Experts of a small language model.
Size: 8 layers, width 320.
Experts: 128 experts in each of 7 layers, a shared expert of 64 neurons.
Training: a variant of SOAP for the experts, 706M tokens, 5385 steps.
Below are experts of layer 4 (counted from 0) of a mixture-of-experts language model. Rows are named router (the router's row for the expert), gate (a neuron's input weights, with its number), up (a neuron's input weights, with its number) and show model dimensions 0-79. Each number is 128 + 32 x the weight over its row's rms, rounded and kept within 0 to 255.
After each expert's rows: a language model's description of what the expert responds to. This comes from a sample of Wikipedia text that the model never trained on.

# expert 2
router [128 146 154  78 124 127 116 108 140 128 193 137 124 167 150 168 134  79 119 119 151 153 160 157 132 128 147 138  88 143 129 134 159 128 149  93 103 129  55 153 155 141 157 128 159 148 118 114  90 133 149 149 144  87 131 181 139 110 115 117 142 155 174 118 113 129 217 156 157 124 107  75 149  85 181  67 100 140 166 137]
gate0 [ 65 169 130 167  66 133 142 121  99  90  95 154 138 127 146 119  90  68  95  74 103 100 124 115 137 155 164  80  55 129 181 110 122  99 113 118 103 149  93 153 160  96 167 109 100 161 132 102 145 169 134 168 175 146 146 149 148 109 108  68 120  79  63  94 121 118 184 137 122  90  84 127 134 155 108  80 129 121 192 113]
up0 [127 151 176 145 138 127 137 130 137 131 144 105  93 127  89  77 147 207 157 117  89  59 118 156 165  98 154 113 115 133 164 181  72 206 150 102 123 151 117 179  86  26  89 159 105  98 172  93 125 135 141  90  78 129 104 155 149 182  89 133 106 103 170 136  84 149 139 120 177 144  90 117 115 154 113 101  96 184 127  88]
What it handles: Temporal words and dates opening or framing time clauses, such as September, when, until, before, early, and the after in.

# expert 52
router [161 118 142 130 141 120 116 115  67 141 162 106 144 178 149 200 175 132 178  85 143 119 139 133 119 134 213 100 131 148  97 130 181 127 127 124 163 153  87 159 243 183 169 134 130 115  88 168 123 159 143 133 102  86  87  88 138 139 119 165 109 183  92 113 114 106 133 162 141 158 112 117 174 101 116  57 114 149  88 100]
gate0 [151 133 120  94  74 105 148  89  93 103 142 109 151 132 179 102 146 190 169 180 175 121 131 136 179 142 163 101 151 151 138 158 151 158 157 120 142 148 113 173  92 171 111 137 131 171 117 143 145 122 117 121 112  76 126  73 123 121 110 149  96 169 156 186 134 135 133 185 157 121  94  63 206 140 118 132 112 177 106 115]
up0 [110 102 119 127 100 151 125 138  72 164 143 153  87 147  62 100 128 175 138  99 127 150 119  97  99 126 103 145 165 136 155 157 170 132 115 174 132  45  67  99 184 150 162 137 124  46 130 129 167 135 159 178 106 109 165  80  93  73 108 114 152 123 134 138 125 103 115 158 120 158 100 130 100  93 139  53 158 150 112 143]
What it handles: Words opening a clause or noun phrase after verbs or commas, such as that, which, how, where, it, the, his.

# expert 56
router [105 131 134 154  65 125 171 175 116 161  98 148  90 137 145 117 173 131 108 160  74 135 126 166 194 123 149 168 191 189 176 148 117 120  92  94 145  83 101 145 161 130 116  69 144 111 163 146 174 147 143 210 153 137 181 123  99 114 161 130 112 105 120 133 141 136 111  98 134 120  75 105  75  62  91 109  91 166 206 100]
gate0 [ 94  68 158  71  98 143 146 137  97 181  96 109 135 143  99 127  99  97 124 155 135 104 105  88 190  59 143  83 148 170 139 131 173 127 164 146 132 151 133 136 166 113 183 134 142 178 114 124  76  91 134 110 114 141 161 173  68 155 100  85 107 130 172 127 106 141 137 203 118 213  96  83  98 142 187 147  76 218  96 136]
up0 [117 143  90  77 112 100 154 129 130 125 110 138 109 146 127 154 123 145 220  65  66 145 138 114 137 121  63 171 158 200 118 155 145  72 106 116 141 133 132 103 160 103 135 133  90 135 146  93 155 130 141 167 168 154 100 158 119 162 224 119 140 104 113 133 103 173  82 148 121 135 100  99 134  90 140 171 132 158  72 112]
What it handles: Line breaks and pipes starting infobox, table or list lines, plus born in parenthetical biographical notes and prefixes like mid, late.

# expert 48
router [147 145 116 134  94 171 124  75 120 124 219  91 115 127 105 151 133  83 120 138 185 132 185 115  96 114 131  80 140 106  83 107  90 119 181 111  87 125 104 160 133 152 137  47 170 103 138 112 120  96 132 114  92 123  98  87 115 118 132 140 116 111 129 121  76 182 130 127  97 124 115 103 178 122 169  50 133 132 130 122]
gate0 [200 193 171  91  94  73 143 114 142 116 127 104 114 156 160 157 182 109 195 112 117 195 181 169 138 174 131 142 150 129 173 116  98 163 168 137  95  68 128 165  93 119 153 134 122 201 144 164 152 134 169 108 124 120 100 182  93 111 109 182 140 115 127 128  83 182 155 172  78 137 134 133 127 119 152 174 102 155  95 148]
up0 [ 71 100  85 144 135  74 105 118 110 173 164 129 191 195  76 154  96  89  71 121 177  84 128  91 141 162 138 163 143 110 137 114 137 110  97 152 138 109 106  53 133  88 145  87 157  81 166  64 173  55 140  77 177 123 154 167 167 153 109 109 169 109  87 117 187 135 123 125 101 169 124 124 152 168 157 195 142 135 168 152]
What it handles: Inner fragments of longer words and names, plus a few terms like January, Soviet, Labour, e.g. Asso-cia-tion, Aest-het-ics, LaTeX frac.

# expert 51
router [139 136 115 137 148 163 155 140  65 164  88 158  90 104 197 148 141 113 117 153  92 118 135 206 126 101 167  43 111  60 154 128 135 127 113  75 129 136 114 196  99 176  74  92 143 105 117  76 131 158 148 143  86 119 163  88 124  87 163 127  96 123 162  91 133 110 230 161 115 125 141 142 116  58 150  86  80 106 217 130]
gate4 [ 43 103 155 162  92 167 123 141 116 162 158 145 107 105 105  94 220  69 110 132  63 131 105 152  89 132 155 133 141 111 124 111 135 117 153 185 147 144  89  89  90 100 124 154 104 159 114 129  90 150 147 119 115 124 149 133 134 121 166 137 127 167  57 121 121 121 140 161 126 181 146  73 101 103 159  84 115 147  83 132]
up4 [ 97 167 117 100 182 136 120 114 139 142 109 115  63 140 153  58 127 161 124 156  97  98  90  68 154 129  82 122  89 122 123 124 143 104 117 198 127 161 180 141 160 127 119 162 162 118 122  71 213 121 120  84 118 107 117  85 118 124 132 139 169 139 107 108 181 132 164 118 111 139 184 150 154 154 163  83 182 125 130 109]
What it handles: Consonant-heavy pieces inside or ending words, such as tt, ll, ff, ift, ild, as in ye-ll-ow, Co-tt-er, often in names or titles.

# expert 28
router [ 77 115 135 130 146 161 105 121  87 182 117  94 147 136 149 113 135 145  89 125 159 121 107 150 158 112 137  97 137 152 118 152 123 115 106  84 130  93 180 152 125  90 156 151 139 148 111 120 148 178 129 153 102 146  98 188 119 171 165 166 110 138 125  81 120 182 144  74  86  94 122 169 117 207 113 107  74 137 173 111]
gate0 [164 158 140  45 115 132 148  88 148 147 119  73 119  77 138 111 100 173 109  41 141  91 119 150 107 131 223  98  91 101 128 189 102 134  89 131 160 121 117 148 145 157 150 147 148 160 170 138 134 110 134 129 155 164  93 121 146 168 172 108 133 161  99  77 144 113 112 133  91  65 106 114  67 116 100  76 119 127 114 116]
up0 [106 157 179 146  75 102 176 199 116 163 102 131 130 187 174 103 145 146  94 112 135 134 126 118 125 111 183  73 156  94 139 141 147 106 127 145 121 105 136 168 121  73 153 114  99 136 105 193 130 152  86  70 100 155 207 161 155 122  86 127 126  86  93  89 111 145  97 162 147 122 189 205 137 197 129 151 130  82 121 114]
What it handles: Final pieces of proper names for places and institutions, such as County, Street, Island, University, and name-ending syllables like cy, ey, ia.

# expert 50
router [111  85 106 129 130 104 150 168 143 108  95 166 135 103 135 140 142 174 172 120 162 121  87 107  64 156 118  88 162 110 163 174 140 195 118 101  99 140 120 141 146 116  89  84 115  98  63  99 119  93 137 134 122 123 175  86 114 129 145 145 113 135 131 138 184 120 159  89  88  88 100 122 156 159 125  96 116 116 150  78]
gate4 [147 146 114 185 119 111 111 151 129 151 141 122 112  69 191 101 125  68 164  88  93 107 118 148 104 143 155  48 124 110 120 143 121 141  56 159 165  91  97  76 138 192  78 107 150 164 114 149  93 131 192 171 127 136 183 118 156  77 124 154 159 112 180  44 122 149 134 128 209 127 157 127 144 116 169 128 126 140  98 151]
up4 [125 118 122 144 105  83 104 101 124 131 115 144 108  80  97  83 123 135 119 123 168  57 128 108 109 120 158 148 146 110 184 124 123 165 117 110 141  72 197 123 178  66 133 144 139 111 143 164 191 103  87 176 192 106 149 167 118 108 126 158 149 112 109 145 255 138 128  73 140 123 134 192 192 142 115 152 114 129  69 161]
What it handles: Vowel-ending syllable pieces inside proper names, often Spanish or foreign place and person names, such as da, co, ama, Bel-fa-st.

# expert 21
router [111 160 138 142 130 127 170 117 127 127 153 145  53 100 162 121 136 117 138 139 161  57 180 151  98 123 164 130  76 175 104 126 187 139 116 146 178 141  73 143 175 138 109 114 161 106 150 155 135 149 144 139 167 153 178 155 102 105 148  73 103  78 134 117 146 131 175  88 109 153 172 155 108 129 140 101 139 155 120 132]
gate0 [137 138 134 156 133  92 134  98  96 200 187 174 214 176 103  98 141 130 136 145 158 129  90  98 108 125 126 143 150  97 146  50 151 134 163 177 155 106 141 119  91 129  78 138 158  98 144 160 103 100 145 134 115 104 142 107 145 108 170 117 112 140 195 142 186 161 117 122  91  55 171  98 165 153 152 108 136 175 121 182]
up0 [150 147 102  92  95 103 138 163 135  77 148 143 138 116 124 182 123 143 149 164  65 166  84  95 140 149 102 130  85 138 105 113 159 152 151 176 124 108  86  95 171 119  90  90 100  86  85 128 162 154 119 147 158 170 135 117  55 192 118 216 151 164 147  84 150  69 194 133  84 138 119 155 124 147  80 143  97 124 131 141]
What it handles: Line breaks and field labels in infobox-style lists, such as Location, Coordinates, Preceded, Personal details, Team information, Born.

# expert 0
router [139  86  89 161 121 113 124 137 138 146 142 109 143 122 138  35 161  99 147 138 151 147 156 139 112  86 145 142 180 157 164 137 156 119  53  97 159 126  66 124 169 125 146 145  98 101 177 195 146  90 133 143  72 107 186 142 121 126  89 112 137 164 164 117  88 123  94 134 106 145 172 159 165 165 131  72 120 114 119 115]
gate0 [146 181  83 146  92  93 124 115  80 143 112  94 146  51 105 163 151  75  79  99 172 169 129  95 139 169  94 140 187 159 112  34  98 119 169 100 161 109 131 162 109 145 160 109 117 131 140 131  64 128  95 158 102 102  98 115 133 122  77  73  90  97 112 153 130 184 142 157 144  43 127 145 110 153 106  93  75 152 143  80]
up0 [174  93 148 108 153 143 137 156 106 137  88 186 151 139 147 157 109 164 157 124 125 190 189  67  88 144 176 115 109 173 125 174 157 123 120 170  55 118 202 118 136 112  74 155 134 147  73  81 140 129 164  83 134 159 157 154 124 165  87 114 159 172  94 126 195 126 130 114 129 167 132  99 173 108 121 179  94 139 111 146]
What it handles: Conjunctions and separators joining list items or clauses, mostly and, or, commas, semicolons, slashes and ampersands, e.g. "65 years of age or older".

# expert 35
router [149 132 164 100 141  94 164 120 137 126 163  87 139 158 185 205 145 129 101 132 113 161 167 157 154 106 111  82 122  48  89 104 110 127  96 101 135 162 148 173 147 115 173 167 101 155 129  79 171 146  78 124  98  96  98 184 132 130 134 116  82 124 117  87 105 166 127 148 120 106 100 160 124 121 167  96 121 117 153 108]
gate0 [193 130 147 178 131  98 103 138 117 172 167 104 146 105 142 195  59 127  87  94 157 150 212  92 161 133 143 125 118  78  84 111  73  88  96 118 148 168 118 160 155 127 151 126 160 145 180 169 145  82 156  99 128  97 109 151 131 140 101 147 127  84 137 154 135 138 113 141  88 111 161 102 117 151 188 160  88 142  78 141]
up0 [111 232  95 124 105 150 154 110  97  70 141 118 168 161 173 153  56 172 128 118  79 138 104 113 135 176  95 145 154 122 144  54  85 198 137  58 104 121 140 117 166 140 153 131 184 124 137 101 115  98 155 136 150 154  69 155 186  97 142  91 164  80 107 100 179  90 115 109 139 142 115 115 144 143  99 165 112 141 164  96]
What it handles: Pieces ending sports, military and place names, such as -ball, Cup, Championship, Army, Racing, plus word-final pieces of foreign names.

# expert 24
router [102  88  77 111  88 133 136 137 105 137 175 184  59 119 165 118 114 124 155 126 161 154 159 124  76 118 121  78 199 121 221 184 126 156 119 111 127 153 161 167 187 169 176 187 126 148 133 169 125  84 120 125 139 104 175 157 116  95 109 100  80 126 137  88 152 139 183  95 152 142 131 150 106 111 131  87 116 150 147  90]
gate4 [116 113 190 125 176  29  89 129 148 157 105 119 153 115 134 207  76 117 137 123 122 164 133 108 150 100  45  73 126 151 147  75 114 132 133 111 112 104 125 128 173 106 147 153 175 109 131 130 129 118 108 146 121 144 153 169 104  89 149 146 124 191 134 155 119 140 139 149 154 141 151  77 139 110  98 154 146  85 147 171]
up4 [141  89 145  79 132 125 123 106 168 148 114 127 155 116 175 145 120 100  49  90 158 170 151 136 155 146 118 105 133 145 115 130 144 137 149 153 156 160 128 126 122 108 124 108 115 150 110  90 139 115  97 117 169 149 131 166 111 114 137 174 113 106 135 120 106 133 122 187 112 153  98 138  57 146  88  97 135 143 128 104]
What it handles: Middle syllables of foreign names and place or language names, plus periods after initials, e.g. Tel-ug-u, Kan-na-da, William P. Nagle.

# expert 7
router [191 104 193  82 137  91 143 104 157 118 149 139 109 144 159 130 189 101 122 135 105 111 153 153 122  81 178 143 138 137 119 152 109 183 168  93  66 152 176 109 150 111 183 154 162 121 105 162 120 133 109 154 138 144 136 119 120 150 103 159 176 163 149 133 121 122 141  89 113 154  75 118 156 112 172 132 112 164 148 103]
gate0 [216 171 101 122 151 130 176 179 108 160 106 100 146 118 135 185 142 110 165 150  65 116 146 156 113 150 117 100 168  92 193 126  90 115 150  62  89  72 166  79 119 183 132 110 143 112 190 119 124  92 118 119  93 101  82 158 104 139 160  78  61 114 151 152 101  76 149  78 126  86 180 150 152  90 121 104 160 125 150  80]
up0 [200 194 141 112 176 174 156 143  92  82 177 119 115 147 186 120 116 133 104  99  89 143 114 186 188  74  75 119 185 139 187  74 148 114 106 159 164  97 149 112  50 140 136 119 147  49 122 141  97 137 100 133 146 129 174 128 208 134  81  98 127  97  90 204 117  82  94  96  65  96 112 134  88 107  95 186  98 143 110 120]
What it handles: Prepositions such as in, at, during, from and the articles after them, introducing places, dates and institutions, e.g. "graduated from", "in western Poland".

# expert 58
router [175  62 108 175 136  59 113 173 153 154 138 150 104 108 178 111 140 148  99 104 142  88 138 153 117  48 131 113 149 174 187 146 114 136 118 131 162 108 158 166 140 148  99  80  96 109 126 157 123 124  82 195 134  69 142 171 101 109 119 121 143 106 142 121 177 105 124 122 122 156 134 121 132 174 171 115  87 100 111 158]
gate0 [188  83 129  90 178 115 142 187  48 190 113 133 161 129 154 128 160 139 160 126 154 109 145 131 114 108 135 135 139 132 151 129 102 159 109 162 148 106 130 140 111 173 127 125 124 139 147  87  43 153 120 100 185 161 133 165 126 123 105  97 142 201 102  76  45 134 138  80 112 151 178 124 119 114  86 130 126 170 152 138]
up0 [111 210 109 182  26 133 131 120 135 128 137 148 115 176 148 139 186  84 133  94 143 141 136 143 128 175 121 175 139  74 167 156 145 155  79 113  93 116 112 112 152 132  79  84 124 106  84 100 103  72  93  81 160 109 102 144 184  90  76 164 123 123 222 117 141 136 174 126 141 115  93  91 114 122 127 138 148 167 134  86]
What it handles: Connecting words before a verb or phrase, such as infinitive to, and, or, not, and auxiliaries had, would, can, will.